Experts of a small language model: vocabulary 16384, a shared expert of 192 neurons.
Below are experts of layer 6 (counted from 0) of a mixture-of-experts language model. Rows are named router (the router's row for the expert) and show model dimensions 128-191. Each number is 500 + 40 x the weight over its row's rms, rounded and kept within 0 to 999. Numbers have three digits each.
After each expert's rows: "raises" lists some tokens whose logits its average output raises strongly, later layers aside; "mostly gets" lists some tokens that are sent to it at least half of the time. This comes from a sample of Wikipedia text that the model never trained on.

# expert 6
router:511459446610522500536468591523470462504433490526479523505494537421430532462473509532538541507517440433465552453450449490472452589472583468421516556524478562506492570484459485473494523518477421
raises: "-", "|", "- N", "- S", "- E", "—"
mostly gets: "\n", " their", " his", " its", " these", " her"

# expert 30
router:477426452477464566505541536409533521451520526438474479471522529539541589518493548514497573519487478519529529490495461491568492497592513541511536484527525437477611459518487453499530520549465491
raises: " and", " (", ",", " S", " for", " to"
mostly gets: "013", "018", "007", "009", "012", "019"

# expert 2
router:409488530520520461412518572528483509472398438550435517488542472468554483449493441497499486487514494505516515400492452495527545524555554536432469570431473493503556456504558520504500561534500473
raises: "-", " ", " d"
mostly gets: " is", " was", " are", " to be", " were", " being"

# expert 22
router:510533513443469487509503487532525508493554482521523541547516483411539489556540574481498569495443524444455485551574467506475503519546532509526391517440481487500452577440446511484497512507493516
raises: " T", " C", " M"
mostly gets: " At", " On", " at", "On", " El", " University of"

# expert 20
router:539507440477429515519567473537468507543423583478515546538437514523454499454500471448427520491470541456579486562539504513505512423545474498513504470516547576501491451514503437547454527518516472
raises: "ant", "ac", "ad", "an", "ir", "un"
mostly gets: " p", " st", " f", " pl", " h", " tr"

# expert 10
router:515559457468572488500465435576536507506544487453505487465566522515446427506562496560504485541480572552511557481581550534434513571457569493537521486462514541484441584476501536420550464453458509
raises: "1", "2", "12", "6", "5", "10"
mostly gets: "| ", "- ", " May ", " in ", " July ", " on "

# expert 8
router:506526457492492527440545522433535431444529587486448464454493456521570525454539558545479464444500552515500532544532500456577569502559498527483488536526505523497501467420530530469476451592530545
raises: " and", " in", " ", " in the", ",", " for"
mostly gets: " city", " days", "Personal information", " site", " name", " buildings"

# expert 18
router:496476495414467522439533517549503443474488478497511469555519441515449485510512526512508481516459541505445454540395530519480525571541487469435500522566499516565517450535480494539518518527460463
raises: "ay", "-", ".", "em", "s", "ep"
mostly gets: "а", "ñ", "è", "ó", "í", "â"

# expert 12
router:528475479513478564549479442477455514467524551549515520467487439498555443487501524558548487502537516506515455499447500481511509581472489499505438531522485427471548391513547526494531538457529476
raises: "r", "il", "l", "f", "t", "ell"
mostly gets: " Sim", " Kh", " Q", " BC", " view", " X"

# expert 14
router:463509487491533500539502470565515470522480459460537455511520591526549435439482544443506535436511540531472545548499451541474485423464480487461474538578525529469507443505503532518454497438521508
raises: "em", "l", "t", "el", "ec", "-"
mostly gets: "ş", "sch", "berg", " Wood", " Wind", " Hay"

# expert 27
router:481498508472501530437418525437497542527422504542497499463471478469554553519447428572518511543490511511502500538522508559489509409587498519480464456531490444515525529522499499478505495519514580
raises: ",", " and", " in"
mostly gets: "SA", "RA", "CA", ", she", "NG", " they"

# expert 7
router:455502460522489539497493476559473530566531494553426499523543534481517560541514478453547508490644498527474508515516550522513465530531526551515522449515487518504539462407462522513495528413447471
raises: "\n\n", "\n", " This", " As", " In", " It"
mostly gets: ").", " |", ") |", " ==", " ===", "% |"

# expert 9
router:496534565494480510525591479556507537456528508493496480518449495533466444466499534484461503515502517511486499541453512549515480480445543511521500471517476460488474480497527507537468574555543465
raises: "yn", "ar", "ist", " and", "ly", "l"
mostly gets: " se", " con", "; -", " Bas", " bas", " trans"

# expert 19
router:492528553461521487488487578517440533445515441550494451454543421533478515543464482497571560454496455516470397402509523490409521583418484488488612471536509488538472405572491500549519542523520519
raises: " and", ",", " ", " C", "-", " in"
mostly gets: " J.", " U.", " S.", " E.", " Robert", " Dr."

# expert 24
router:488522522435516533463540548471534568552541509495384479505510462549520553509442533524527436500454439518504470431538471509428489488586517431529453541534562460502483466416461535432537484540537569
raises: " ", " and", "3", "2", "1", "7"
mostly gets: ".", "ing.", "s.", "ers.", "ation.", "ed."

# expert 13
router:497495500436490517470536513480507430482511543483530457453483493466554462546486548448471482475471474549572581487544520438550520523555510554543546499481550547416574497476582501473557464568473504
raises: " and", " G", " M", " T", " R", " L"
mostly gets: "ary School", " Racing", " Center", " Records", " Development", " Baseball"

# expert 17
router:548461465526545550441474492475522416516424497472554453471427511563472478531504462456468452452574506532562422564431525483513521435407439519496495544525487510484478483527438474490518526491545500
raises: "ra", "ac", "ri"
mostly gets: " loc", "oc", " ag", " ext", " comm", " Reg"

# expert 31
router:519479435473462536429495533414440526483405503552479537532525475478529465466536462468463482517469479471533534555495554578496463490566525589487532460531554490494584478560509453565438493429454559
raises: ",", " and", ".", "\n", "\n\n", " ("
mostly gets: " China", " United States", " New York", " football", " world", " tour"

# expert 28
router:480426480505479563530496506517545507446559488494512475524425514512512458458521511507515448535473481473502487491492487463527441447466515476551430471456457421533401556465451512482477474534484467
raises: " and", " ", "-", "ing", ",", " s"
mostly gets: " | N", " South", "- N", " south", " north", " main"

# expert 26
router:462510445600498502507505533455542523449462521529547492468539470526541464553554483444546493405497578486483527542439477533570455454463464483477537536321488473496448487473452440438484526469498486
raises: " and", ",", " |", ".", " (", ", and"
mostly gets: " story", " episode", " wife", " game", " father", " role"

# expert 29
router:532433494534494454523469433561479507486561526517467534555509503478492442455571434546466520571530559476516463543539477496441482532548444408586492399500531483506413507521481567455441501471447458
raises: "at", "ay", "a", "et", "al", "ol"
mostly gets: " | K", ", D", " (S", ", B", " | J", " | D"